Experts of a small language model: 1 pick a token, 407M tokens.
Below are experts of layer 9 (counted from 0) of a mixture-of-experts language model. Rows are named router (the router's row for the expert), down (a neuron's output weights, with its number) and show model dimensions 0-127. Each number is 128 + 32 x the weight over its row's rms, rounded and kept within 0 to 255. Numbers have three digits each.
Before each expert's rows: a language model's description of what the expert responds to. This comes from a sample of Wikipedia text that the model never trained on.

# expert 2
First piece of a capitalized word right after an opening quote or list start, often song or episode titles: "C-ollapsed", "Ch-ariot", Cl-othed.
router:146109114080168152124103101160182144130075097109087084103138136148079119096080166127108100099143119113100148170142131155109101159102162094115135212121163067137147141112137089185137107130136118187181126173142128199120148143115076080132078087089199138115105136139095036100200099094121174122130187126127144150155112155141118160087144121140133143106095171145160124164189095139121111163101
down0:123127169128133160135127087107117100150114140072095088157063135131123135132081099053165158110103110131135127086085128155121130142177092159058160143111182090177121128105116122133128096148126245192093116126110093145120108162140158150108138146161126084151145130102175151129125143181122134126067148098131149089156194088123075179135122115084100125160110128163125131178073051135088079143107
down1:091128052133098094087144137130119153099107153125135109161126107147079158117100126125161151117173120163070072096089083123128138162130120121135194177108097133133167112128139094100156145051142205152159097093099120111175162102118129159126123146133113130141153039117120119135145159153100182160195072139207133177179119114134147135113167103161144187128124115130212128102133143187177140110106
down2:134113100151206118165164153122127095126130080057102082140108097152097095085111150153165135114105162165123149158162141163088110150102181087127101128170115143107094118224162127143082118182135136149145122119150200149111195125106088068116103094143146130116092122154109073170145086070128092179087151103183117106171177104110125098164147096097086079086141144141129155107145071135134114147146
down3:168114161076111189109175145144093121095168119144128178208104113174081116106104118147153149185119122148103122066082153143131153102114159141087148170162127067123125094143078133156134049152112118128111076126128136113106139164166157084095116134111109053138128151120055126104134156131097164165151163199134154127130104125164092174136137142071175161121085143143131103163163154183140096103192
down4:096174096103104159104166065097136113118130176127148177124152068130085160083096196124174116139177129120094110163107115067126143091202136087155152139056105131165081129126190135092137123133151146110081153113098141220108138065170097091130139094123133148095113131130118229106115172143156118117094086102088108173135104120158095120114110147140109140105122106145116114079127084128155151139174

# expert 1
Final pieces of personal names and first names, such as Félix, Auguste, Sarah, plus endings of place and taxon names like Tezpur.
router:106160119145137148168102066143177104139102124141130121085127120172092138163150112169135093152127081133091173127169131075124123111153149075146177140124100132134125099178115093158088157106096112153145110175178076161119151135105082087226128107097158033212141099115165073135125124111142111183130127122085109081103139161090138128066111139134185175144120113140149128153122129098070123188112
down0:122136116185083108126083092151146102163113114098108169151105078089136108124087190058145125105100137105151111123164128139129137089125095141154104205182168176115128161136127159121107115051166094146149099177063124115157088128127171120108133203101094203121114157118147129139129123102152146113116174146155086162141066169180102170135136145134095102107098159130114105127178135060173129138199
down1:066158147122087100081124158079145137125157100127135125078195126147109111134149167125132159177144060132118143104134164126099115124127151159161107165177128115117119163184139149180165165105168117203064153127187121132122176118124104137123153142184121055102149110131119156067140171189155165170140111068094112061071103148096175091096109136147153096116123149165144150101066120133078143140142
down2:092089095111162147110145147113154136114081080110131148125146108170191174169187122148175115162106137157111130096167153061077150149105161135179125111065120123167109163100173061102135075137134139168049096131160163159137126059104100116089107141092119159093039123130144167140161142126134072132130108107065137137131141118105087102145131145119117072092118121082175124137083085109085142150165
down3:122169090116091109158085134133153191139139153165139168173177111161135129065118125136138083146084129172097123116143085127048120207188129131151155134158114168155094174091112146140094044179109160103161115127105129122142111133105141117098132125170117146072164158079120136102104130096118057126154145146153079101120141157151153122166172114130105143101160170133067171184066144184134178134098
down4:181117158142135124147147159098140175104128122116141121143115154134154116128121207123130113170095134189123181080125158113065134164107132133168096120160110062129161121173136100140099142204098092116081126102116168109064117154093082140150134088171114128098092149124042103146121141136110131072154062182124055163139113075129167121149130120095107073162122084052132145120117151109112101078171

# expert 14
Head nouns right after "the", "a" or a possessive, often before "of" or a period: group, town, position, name, season, album.
router:104114099123146193186097128106169081148165084150115092202141124197146116157109136156106149143137129106100158097171172114100148136113147143213174134133105122133152107138125063134139109079064102109177093145113083180180071148117082112134136104071114122168101115130163114151155136066118121147119137177114150108114114099134085076146124156105163137140148110177091076126153201103090117135059
down0:101190099137073107147098113088137158133156108173130141114169129114074154081130115117116105046131163178162117124097183112065100183169142160118093147142128139155113174194175142143147194113108101148142159211131083082124155137069153112115167142091086139108133163174130061131140130096110109155074154134140153093061144053102163151092113134154138126127137155115143106174163134149114148129144
down1:145173144164082175115159112127090130129131157106166163170129136153166116152140102191130131127158195166122099096130097133083089093154149159109142141077104168073163055147089107161122174164166101125085130088074178160099095165087107169078175134127083196159115077147127113190076135142171167108121124129155173161136185080158129115167118124123129121167104161131142157125146118091072094117115
down2:123117184141087130110106070146105143067149104100112096111081177114136108114123070098096175160124174080126148171118129050098151129070142109132097110087167127107120119178137186186114113140107104101163113146095182074144149147162175103188106150098163112051091112132115154161152143126150100182189125107137135170072138139073147115153176110147143108147128124058069132143159148112099157129125
down3:130116135099093039124199204141150133158110125139136125149178105152097107135124194136094163095096132127092086094125205118152149154138134100104113111168164110079106140085136166166133119095167141162123085131108181146185112173143127087116119173100136157131129206191126145062174120114099115124115144143126125143103118126161070187135082122122166133149122153168123124094048148068108117138093
down4:039137140164137146078166120160186137124121113124178100100099167140124159121124136105159052107137144071177090140087124126141138104150156103124092099106123111075108113118152134169148106098172117191103179094180110156138153125149097098143110073158102052143163090081151179123174137185137119113098126062127089129103118175136096140162130115157103150113101089106119193142216150168147124128134

# expert 0
Second or later pieces of split words, such as colour, material and anatomy terms, plus adjectives like electric, water, blue: gr-ay, br-ass, tiss-ue.
router:153123115142167158157135132136222133131178096127099113132120148174129137113105125170093082121125062108060184090109139058090174198097164147175210149110097105175131124115133105169107133111075126159176117157153072129095140138117123067179079098104189085118142107121166115157146132105113136142116111149061117091103142120125095115088113150110150149165152176126127133110115119121071128171079
down0:072106149148099121134130156182106117159095103148166129075078165132080138118138112110081145145068112139108121083163161137094148123178193069168088134079132161074158117101164134126135108136168156183096150170107119128124128185091101137135151097085106173139140104141185142149154164129112123058211046132151160082128098142121133134195115147139146131056131134103151155135187115127129078128139
down1:149147144160071145172095119096154176183151130147164169075135145110160155067101135168089127183084130090132103150098114175116133155106195172125065106109102126086123093133108172166129145076139072100168068096136167124127151145154146092163099142118135069098160169128137068138214103141125166175053115155115093149130148138134101118126151142082144138160099066105112139132125110073160111119122
down2:148159098111125110130159114124141134110186124190101124104088129205148098123131142150120121152104113178095128096091102091101152096065082146086144139136122130106118155099094113105143161180125101025167122130153102175132149097165162132155169148163137174111163147179091111109096158137074161135109157139138126145177125102114123153164115127144131190118132090132123156129000088140114172118067
down3:103141142119117098096108121153125089156126157165166158138147096138126107057149171112104166135099136142120158157111106131203133106148096063152143126120108161180116133158169157093075103090118157147103055190119126123054088139144135162140070154073156158131107095188142111134151179167080153178053166082153134152108094144076113101135104084107167090111074124127142103180113094177104135153132
down4:085160065074133113142151140123105090059138136167153100148113111152154183106127159113139185134137187136134145134095131163099090122201102146128090087096128085138071170116099201194125137120111106107113097167102083145064095124137124155125106097092152158131140130107101124114096169115119126166133148092110094094096074080134167087163079101214164085114107103171178091105103107168111143141115

# expert 8
Pipe separators and digits inside data tables, especially sports standings headers (Pld, W, D, L, GF, GA) and numeric cells.
router:125195155105204094119099116118119139092157153119141115102117209152088143129128133120120119105135093122077109164128124143067130208063144079176143139136098112146132151160130114166078122130041096114164131176124085122120117151095111108171146104135135075172091155075177128146131150050134103117166097140054164128097157127141083125132144188133137171165122171148144112130145174127064154138105
down0:117154113175137085100187155151104123115121128110092190108072131130091099145143190180157101154083164127113154173145158124200114071144142043150132089151103132154145172134084117093158136080121118123158047168177115135118164105140121147156175101099053175093145109150171139120160089179093143087143105097093164139121107138080138133111101145158104133172135174161138164103073158105141159124129
down1:084128166128164175119129121079145068148112112103161154119117142178098112128112147096163090120137140124113103110151170122114177118157156178140100109084139132122107123131183148087089139167130140166161159099109189086184129115166112191180083122121152082174120125175174119134119125135119098139099132153127124109162123163106016078175119148070148082085156118124130117154141104096045064172085
down2:116103098150119140138127110145066094123145152120123141122115108089092133140071125153114121077129128175073108115112172164173158104124100142146140116151142140117163123118155131105128117160150230095049153162163138134046122178162127149120111113191161121137112085152096164144136158133121113047138095090100117212150124150130073180073179104098083110164133137107179146090089156083138152153074
down3:134065108123151113158106108159108125162135113104095097122137071068153139118115068170135128125134051077114137112076151125077107062127160103200102138180150120077100093119109140126149133129139165170087159146119145113067094115092138153155152134121048140165097166089142135116092147157134153176117092196140042142150119154108167166142104153107157114100133134098158100066186114116129146159178
down4:107139137114134108094130146126093097128095143130162183075117108058162094141152111130154076106192090101094183121151165187116117121145097096104106146124125183149159079157142118129164135183193133082077199127138092126138145141111195141222098175108192108143055124147172145138168100120131128126110080105153124078092127110127126152099164071152124153131116102142130124128134114105058084122157

# expert 3
Sentence-final periods after a word ending and clause connectors in narrative prose, such as ", which", ", but", "he", "who".
router:113170117146105122166097105127144109094082138130154121124141186163136147106102194120039143114170146170123142135181091047104109164134128139168222173117112091160143138144089107160075153085130085109159152137104098148133147148137143106164102089087176076176112136146143085102128212096054152178079135119139145125137131113075121180141147164128151155152115151114103135088128116087102094132153
down0:171131093118154072137113084108128135072114119108163151135134132142077115137085125145067111106122119097095143137117150152110141182201115185068186121137149146142098124123130107107143065116108121122160142159108072111091158151103167080181135138115119152158080101120096119176110099066105104191105094142023121119121127136114169085148134136072140140091109155117142100218133162098093102089074
down1:135101162062119165165132115144121074113146147111130137159134174160134142092122149100147163124065122167111187115153091133129072108135102094141111095103094096096131136124136161190148087130126207135166123054151145098110157173069103134094160119184094099113130173126166114117125164055120117137110166154150113174124156124097132204131174148184057204120098107116121082135143132096099153135072
down2:114078162143126099135108149136131174102112155125155202113158099110089166142109156116106149074120104098124158117110214129095164083128132140136130175143112132154112107115161109159138113107092122145213114152123102148088116236132158141176147143120150119181110133090089198164168141140134140128094165158086118133073142118184098110166123087143170163108068120140175149214157120108142118124189
down3:097154153161120103130107167075119123125225112087096109154100161096168112154107127146078131153169119118188107118072129043123154030130152123133148093137153122098119158112144129139141170140126074136121159077163164145087163134172105157144135108215136130105170168110091117152108132170119139159051124106198160087099100117144139156124113168104123149105118127147111177105111096188120087125093
down4:146148163129166118112141126157093147143149170140091106147177100122125118148125131148149109124084104111141156128147135129074120118127112153141150105136136167104153139115059062161095097141132144156124174135056103095095109109123090144121150066188102168105147110077160086090042136062105171088107110104114159065092187144200113147093168093051140136074126159165161103138184117092127148175155

# expert 5
Wiki heading markers, heading words, line breaks after headings, closing quotes and parentheses in titles, and year digits in dates, e.g. ==Early life==.
router:166133095174201120163070109117125140082150098129138152120178139152122116131122119168111104103116008160154176126178137136086133177121164099143155110083111135154161125114144153140091100075109094125134094212101093161113142120161077116140138121113147128172082166123193078103127134118107184105111107133052131095151156106108108146121142175119205105170083132119146074142130141134115143181109
down0:093091156137165171183166136111167076100150118120127094180202036106117154132122111128125132148103161174192151127157135101140110069114149172127146090090161098121158175118115108044089060156131118086129080141094132136153114109203106170124124114176137178164105146162115153096103171138149152095137143139159147088096146108152122132173103109089142069166121146130142100182071102128124147128096
down1:134134102157155154143087119061109141117130103123128141140160133126146089178125080115146128128153122114115170141163121107045198159163116175179072091158145144124131109130101127092129189133145132070137175150081109109085092117053134145142166109149119121136151140158108103158030115153145147158166127102104126114165148143220174152124155176103126067105220140116124162111158127077136145100132
down2:123213189166089144116103079143179169153156087113108094108132112122085064139135168117132108142168142129118151212093105198134171153075164112073193121112124125061144123126144088135140123113135163143168129146144060196159157154130089134115143146095114120107138162122148122123155165110098117107087132128099075091143125131116111157123088139108121118196097100107039079139092140145138095087136
down3:158120067161087142118118160145173174144123138056102147129172151140134177132109122121116133113190186099130124130146153138107125124156134094103083122071144149158060137148126181086135156088075079119085133087154077162135080130151139108126151150159162132136155124145141121147139107155131158147119170206129213121119111239141062133116196109099094168106116105174107107169138144112123113091101
down4:109092131136094192131135148112134088088186155093122155097068140174131130152077110131121107170108127120169135172180121108094107149153133039167177107160189114146134112134105091141180074063102117170114064125105071149146157126091133125178166125052093122142155155076133111138166173077094115150092129073158110102152091137135137103148140156133101124117132054164133131127101080155128107165152

# expert 12
Word-initial Latin prefix pieces that begin longer words, often verbs: re-, con-, pre-, ex-, trans-, en-, as in re-attach, trans-it, re-en-acted.
router:122143138151202136106135103156137139099132105124166126141155157098115143124138124133127155101108101102111101102160177081118092126138089127170124168149145115109168128094163171111085122086116148190167091089145137161146054191072164076165109102092147086174122097166096078121148130108068178149118159214131123097148113176191089204112107141082122135162104117136115107100165170071112105114074
down0:079125110133190130158093121102151129130089052141119081131108159158084125045143123122087103123117145121107154108132138142101145094188098156158162067077160119122131156139093112127141169058176140100124128116215128068150102155118149189152133128162173144128158152142117089184165090126147097135104122123094132095155138092106134101030149123096107122173150157140066121083115163155176110149166
down1:144135147135153130094119139144143144094136194116139189081127100126168102113120091146115183118129149196126144165100083085143080118129160070063092135137138152105103099110132147169058189080117128152112175090168058130135111170201132127123136166156106106134114175100135105180146136085090115187100110132107115071111092158081127100087133156120138184115166169128095106125213152082107138134144
down2:147128140076169132111142192132124148157119052077136094083151101170136080207163096145100109101150149145097140147149182111140121168115137108125173105144201117128148134139077144091160127118116087170127152130081135145134100135045186128164157174117086102111082107153139105127150163163139145107164131151107114124052083167198181157141128130111120107168079145098184146120112139121164161124193
down3:136141170186104142089118150120120109132127100176103115145154144134090125187083143103147100115172168142073120101160142126152094096104194073129140086142190143135145125125093099069152138121115101092061158104142122173123100144157135073136105114116066051140145099098189108100102123174191136068090081141146109168153129155091158091129103169151112124161143147145104132078132158058140166173186
down4:155121134122179185110143168095182103115197148099131163175066130154102135144149095178103092104124136136186127179146139109138122096155133113062137176087106052145115132141166116093166092150129105109182134191128149119087101124117129112153152089156135115116129102137086188139154133113210139155115096143098129120100066207138127159062187085123117122127172117115186108110137122096126167081152

# expert 10
Prepositions, articles and commas linking clauses after verbs or nouns: in the, to, from the, of the, for the.
router:087171154112117188074111131227138092100142108102149128169170129213107216173119174122140108127186055145131143132141146089120137164127152116140139189119156098159174136129089150091120118090102066101170132146130108118130127132146114114157070065080164105147126134113139135156119168104120132130127162114143154101097112134141109176083171153119159170100115105124118114125172145072118134218120
down0:132160165121126159100137152113102108086137187070139195126085190142056181125102100122109143158075096123144115138113151205127195141131143174093108136103109104174128052168113119170154118161147148087141135114123133144074088118130095123149148170130156163108106114069077059147077120116054163113123105141183137149114106127072135110116103116137136151148134162107167168080121121102177095128076
down1:130135139142106113178106105123177154109097109139141123108136077113104180121124140124157150106171092076188080184128129103111111089154134133137117140146068114131143092158138145093175122134120160127184184096126148119112168135109158137190135091086107148116098134130067133212148108055161158060098125133098157120071137141154094127122154176159132168102097171098178142133216161183083095178152
down2:079092111080133112104164118114123172086150140095117114090098146157110148142109106127108216103160171082115134052144126120176102140141135145082153158122163119170083174153094126128113119139153165171121099156116143167113180139102123069138122121079085074149144120085128152087157184102081127151095104188136171164137121155108111115169162136074074136091121116127190070143172200149111187153110
down3:114128086132124100098119097111149097102123099121069107086133137166175168129145197099068108117153147179168166118117141092170140107138177132119126116090101169147133194123126158113125129170183140075129117126148128148146094133210114168134152110196171171057108140140097113135085129162159154128080133151241150108142185099142104125146186142131075132093145125151118182105067116123137133088124
down4:094157116137109125104170079116107152083128123144134178119149161128148159104140174130175133092151103127113121131143077071141086069159136095131155116163126189148102117104148105102130162112093044124109187124068127102147121100100135116119131161121080178101170090114149205100135071105125191194142081145143178112151065110175122108099156122143116162110069166071173107098105075122162124110168

# expert 15
Words and word pieces inside proper names of institutions, regions and organizations, such as University, County, Ornithologists, Carpathian, Westchester.
router:101139148089170133176094135217144116100147130105164110191127138199102125126104093184161086148110146136118185117123123130089155164094157122170174109095154145141114119130151086117115173091075108161191089159192103144112104090079078087155114134108119077164139131085121120111125132114085138176113100154067142147109097138089162066106130182126152147130110121129149098098159144048093099163083
down0:131091135111121185178151172166138108132162128184165159144118118124141134120104130160162111102145166165096150139127148164086129144072147109065113157051095088157149118105128149107136098163061154105164050125143164121138160103137150084130153177143122148132133196158153148142176114133123187157120054143152162198126109116173095121141157117192091128144131113123169058106073077104126088164087
down1:156089139065174135071154118125117155124104112173136036157121133110184162110105074127163130166136123119136120109107148102174187218137100191162109164082170104170123141116180147145155098155116147154130144154100106108186146124150145118117123164139155116135105181156133168137129109098088135215123115113115154195137089066183131094158087109068111094134122090129160155148115125138160084124160
down2:115103157182164167195105094087157102133087118105100089092086101093098165165147198118113129106101146107123143181123130130161162145155141094102160145132159115131098152161111174129126083170125122187071124135140209180146074117147135150185046108147152126084116113158157101176132116054107145139112138148123064096147116128139094103158147127142130116085139160130139195171062148113111100163175
down3:123155116105082126091160163202124151181145130090164164160150116146113101074104138157153151155123109145136060097121125153187155123074148145108107170173135152107179141156156188138109090113195144145130151157125173149118156124154136087155155098149118140150144140099152107158170108213104232111089136113108120133136164141127140151128100131118088145190137183112106087132133079080202098076108
down4:143098154164136103117122126119165141137097125083177187125142205120079161170133095157122085122104100130142134172128175135140041122086133170098057132106133093195108122100158091139171123163123143111193100104090112166128107145109179048153115122079138101126146136122154153132179135130117135168112139130112118137057081130090217126154097123151192176113109103094125147152104161098175091133115

# expert 6
Words right after "the" or a comma that start a noun phrase: quantifiers and numerals like all, some, two, several, most, plus prov-, local, final.
router:195102133082128091132068084154154102153112103092186124194153139119126168187099150128133052130132132138064147138147208089154182151093116133151172185103116129125101105130122149155064118126143126142153172144095136190054125164138144116162104086108093101127145140093089132084180143142087152130098143129102129062161136136070097117139112129124204183136082115141118119133169141133102115113101
down0:178143120160135135101126093094155115150156080144136025121140096154138145134167136117162088157152105195134042125142162056072125155124151123146144215144091120110122207118127131160064135128165142108150096092179155169134124154144139119099111176138132099100137130122142165135182086106144113129200085106085097108127080126117167066161113136124119179132170098117088147173127133122130112118084
down1:112104100106173099125157151163091058139156157116131127124166109105108095167086141169126135140083088155118126074171123185136113126055117104133170157185167106079175182142125117063107156103148103182142106117120056136163148079111100173099113081152096147184146158167139136158221110111074158096118168102110156104174110113150096130148137164122125113145170147170123121134145074086122172140124
down2:100161116062136122076125140100160116174141114138146116137139111101202090158100118104050153152128179096156151161106151081121143203130085136135140138124110066133160070120128182142150094173154136103081147076161119145093120097144101151052129131179126147092141134143115180128169153167148150184155118109162132102117095115201154162113135113155156189126046109119110110178135075123107155168133
down3:152106163080066146119130145152125168139154118136095156145148139149156137127101149101118105112115073145123208148133101161115058130050079129140147186133102071133137119115205117187180076144128082146161172127150127080154125157142103104135094067136160114071051169162085151127116169110206068130136137122156115179126158091121106117152101091173145145124102085105141160091140124127153137107111
down4:089140112159112176112115121184144091104127115150134071133124105114227068196156150151139078101110083159128134165162146106064151073095175118103109187123130105119134089116125089102156125169129103110128095107128147120077198130183107159092123101136141143059166073136090120135077170105128097102094134080131138157128099077151152119148119069188131107147106159133095122124086120178074143113114

# expert 7
Single capital letters starting proper nouns or acronyms after "by", "from", commas or line starts, such as AEK, ODOT, Ostrava.
router:118102150119132133126105126154147097119093127129122120136166164179082146116141212127136120123161086152105179193126160050115130120054154112130144172189169109173119142120106136115139083135161130184136078155093138134110106117066157107136120133117137054168085183076163111123167120068100107102135095132127153142169051152081132096082094177114140158109111121162131092138198136146073148161101
down0:117126123120175123115130083129099137081151128160095106134138066119116121106133140141071084111130161123177133107135109145085094131161170062109117121114135115151137082123099109154072073072130172132124136030159089125162167141148103055195136170120167156152138115149097094166134170095089117139100137198129065068068114145137191163105113147110202128168104119129131166148104130156086157102136
down1:184175173146180153107162068069117100176087112127142143165126132128137096125135146145134082064109184152177151108105142153087107128148117147078110155154155135118120132121173106140129032153153090161052096156087136112126068110122145115129146123237122175104090112170159082144143156158105112088130137091105149121144080115176099090168067122114093112119153126148102136172133095140142146159141
down2:155102183129114062091146134171139092140126138134177067117116128129097122070155146177129154110122127147129163142142155153140103170133165095136163139079170175074113170082162134121101157142135099150145136096091154193099103143116107068194149109153118157165002109134146123076139155106136121122144047115099129138114097106081124104059120126080138133177086132134091106178108154122153112156149
down3:120135155168092110155103128122089145109152152080138194051103173117164108139128156179115175168167127116122141179091199116065134115157158133132187150109163127090120157158144139155159069161096123074108131106165126173135090106131151114128148133170107139115043163117108156174076134178136115192081091109124177108131131131138105098090149106149110191143110145107127111094046105099131071142137
down4:098127093156184152147122133096084129041115131157101129116090115151139151100128087024128157077133133068130165103179097144079099121144104097126073105076140149169129148122088129118120153129096171084104154148115087131090101118111134133097118151105122210164157091118137150153051204114140106091188058106111117142138132086113155096141165130164167154130175158133142111114139120119125187097153

# expert 9
Middle pieces and first syllables of non-English personal and place names, often in lists or tables, such as Helgeland, Balanta, Abd, Mädchen.
router:095135157112148132087095121164168152114111103080133134124120170132065127159162134106100119149138110121133115114146164115154124110116147058133122134166092082131132094185122128181158129068116118189166085149148081149163161171074137079184133136043116031194154146089121136164170149086121137122165113160079116084145122158090144118106100138087157158164091164177134090132132146148075085158163
down0:130137094180075138156156139060144128103179110107188136080102115150093091087126143135153172126158117116132136111146135185130112082062134159054169112101105154143115130195151051108139143176160124136134104090163069136130171119134144158107159141131104099146162137096139112109144195140101095123135120022136142124111136147160107166140138106103199174094137139158115129137048090131094136184149
down1:096142077128091091070102097094089181169142146122122148086092124127127107169110170064109108162124107118112156167153161174146158089154208085102143097140126095061089113128148125138118172073142143071096118106142061170137114188106130111134109144149139168157107096088112104138148109136169101197168122117126170067155110125133167093112130060090157107118088079114134105199104127142178143148146
down2:098127087110154181161085132091158108129177086067122207059145130112120115127115190119097173141095118139164189087177166068161082120140121094129069057126152123112129118116135090164095158137138099139121096138150099132159149159179125082144165091154134136114094110138108169123162157129097112141150119125127171065112095071130176160130141137118166129146099143137195163127070079197129111117091
down3:135161128112109158196147120129143091136130123120109097172163088116152166100167135105112206114135136082084124144132120114073199126142125076202151121134104106143087086167152142157142123161122130086079123084113102113116132109130121144159106133089074153080114192111153117088120134093083157112086084118092107085112122172099079163142137130183103138088161078082108221140104167161095111102197
down4:146123170056098124181116135112116159109145133159147123131134131085166142103151085153152140157145147146109139144095111127178121170074129148085112195135087109158078070160098091133077139105094168136137106137138111168123132140164141147178097143088145138166052130182104118075125070135196103091063133152120092101143093123143195066122082090103114089168147153111060129165101081137166096113156

# expert 11
Past participles, verb suffixes and common verbs in prose, such as supplied, honored, used, became, released, maintains.
router:127142091127167135167071095150153105122132090119115137150142141199141157192129149129158076110210127136119132102123200058130130114136125136141192156118052108163117118105151137123160072073068132117162161134156071137178108113125110132175092106125181143157106118084134111196154111079083116173138116161067126077086137090148115178101153122146144169119126105164145089081145167128101153137105
down0:137115132108137163125172114147074145087109071163168082107135098094072166113146072120127170181108144118122166088120123136166087121098098153128128155110148088111194122179161137101139158143170149104139120132166175116127110061129100114188162147084167148128088081132152156157080137152173115156108144086090151108127095128111051135079096169119097157123117203205096157170126157178103144099084
down1:108132142075180117059148134112126104133141124121144083159180140113135141172122138118137065104147144149142129131139158128105159140136064125130122136138123141147145113032118102084097093093182109124074147164119160071094127167121082174072119163213116183137151084110136119121145099049157152108066200145157117178162151149187148158150183076155133138128146098125120175127108095134165112124094
down2:146105132141115081110124084155123132157100101107168203118123108085114190124129184106099020116177123088162110142097158146131117083100130086113132137150135116105130094127126166132146099121138188153075201085116113161159160130175175156105126114126153133142065099099100131111152054113137122128144168121113106113101155171156098168131207115144130135085101101115119098108226110120089105073142
down3:153130114130087152133172132148137082151084155115126143112120097114136114110155144182091145155101130097079197114138195152146180162092146139105110136143093110085177146097162131114101153088098106145124094138172148099095150152137087025164103144088165076139108186177147091146119142151168160166118064123096083162153120158131094076116096112079145093158181120161068074147103187099145149146141
down4:193060143190074087112150116109075152139091160206180070163141093121078109152119107159080102151138142122177153155160137104112132140119114127114117154136115188105143130145133141159173202154126082101128170156118152111144073154099205137142094125098104131090102098112062087097088151123122100089114109084186158149100154163140105094137133120164130143129187112114090148145191153154103160137114

# expert 13
Single lowercase letters or short pieces opening a word mid-sentence, such as f in fed, g in gas, sp in spells.
router:118136173168146185079134048097099150174146165132085112112176146152108197099118146134133120117141135124128174100067113158133111167111131091198172135192138098149122123074084118150141104135116117103124116170123082140126126193077181105155098072098143123151082172109168099136175126076057133167116136156128098165106153153155141112085120142109141141069077100164138117158190148106097095152150
down0:167180155161136122144183061158122153158079169100150106101130154076143130065162148146161103167078109179129130137103103147127164101164115151106104113128073091192143063116173128082133131176134114136146187130122120170077127096134161065170125135151097085160168139091158127093136143169126125111136067106096067075092121147086112110116140148090127121207154101103069133156146144110140133161175
down1:155163156188080149144109115127130143138131127088062118197164118127155152123122113118135170181129201105122178112094133170096110123135135145117159115152123118116164116155090077131068095105155124176085071126151128150163071124139119167136126108093104167092123139171108073095118134146196142086171075120172146103154149134154127166097101097127087064074161205130122152105164133205146092163162
down2:147165158073178166165210088121156164107140156083077129119127152159176087058068157161100126104135121103145121127155118115137111156080127142172172112128112151069088120112156137096064117082119125124155137149095076141125091117120168187139151124081104075135123082196138117161136121172150144176082178060156184142153145110129104144158095081148128104097120168115165135161161104155147158107100
down3:145124138076138132149138130151123113170092132132131126110094095131170143072101126158140173201154113138102161120104139171188199154061110173163082179171142086072172147085090109052134137099115171180063116117177185092172142110140091106131146142061181098148098124149106101122082111117107107138124125104134089134149115158122119064150182108101110051123146146125118113130138142115101153125171
down4:107151103121123132094128144156108163122093102102101098142171202144134195162091131072147130093188185151166096153155092103103067166103127112082164073113113096135141098105115112118099141185109141121068172152147124080113149138136118085150119175111101081141102067131176138161113122103121177186129130108126149163079096125148162099121075132152202137080125186088137122144074162151163111143190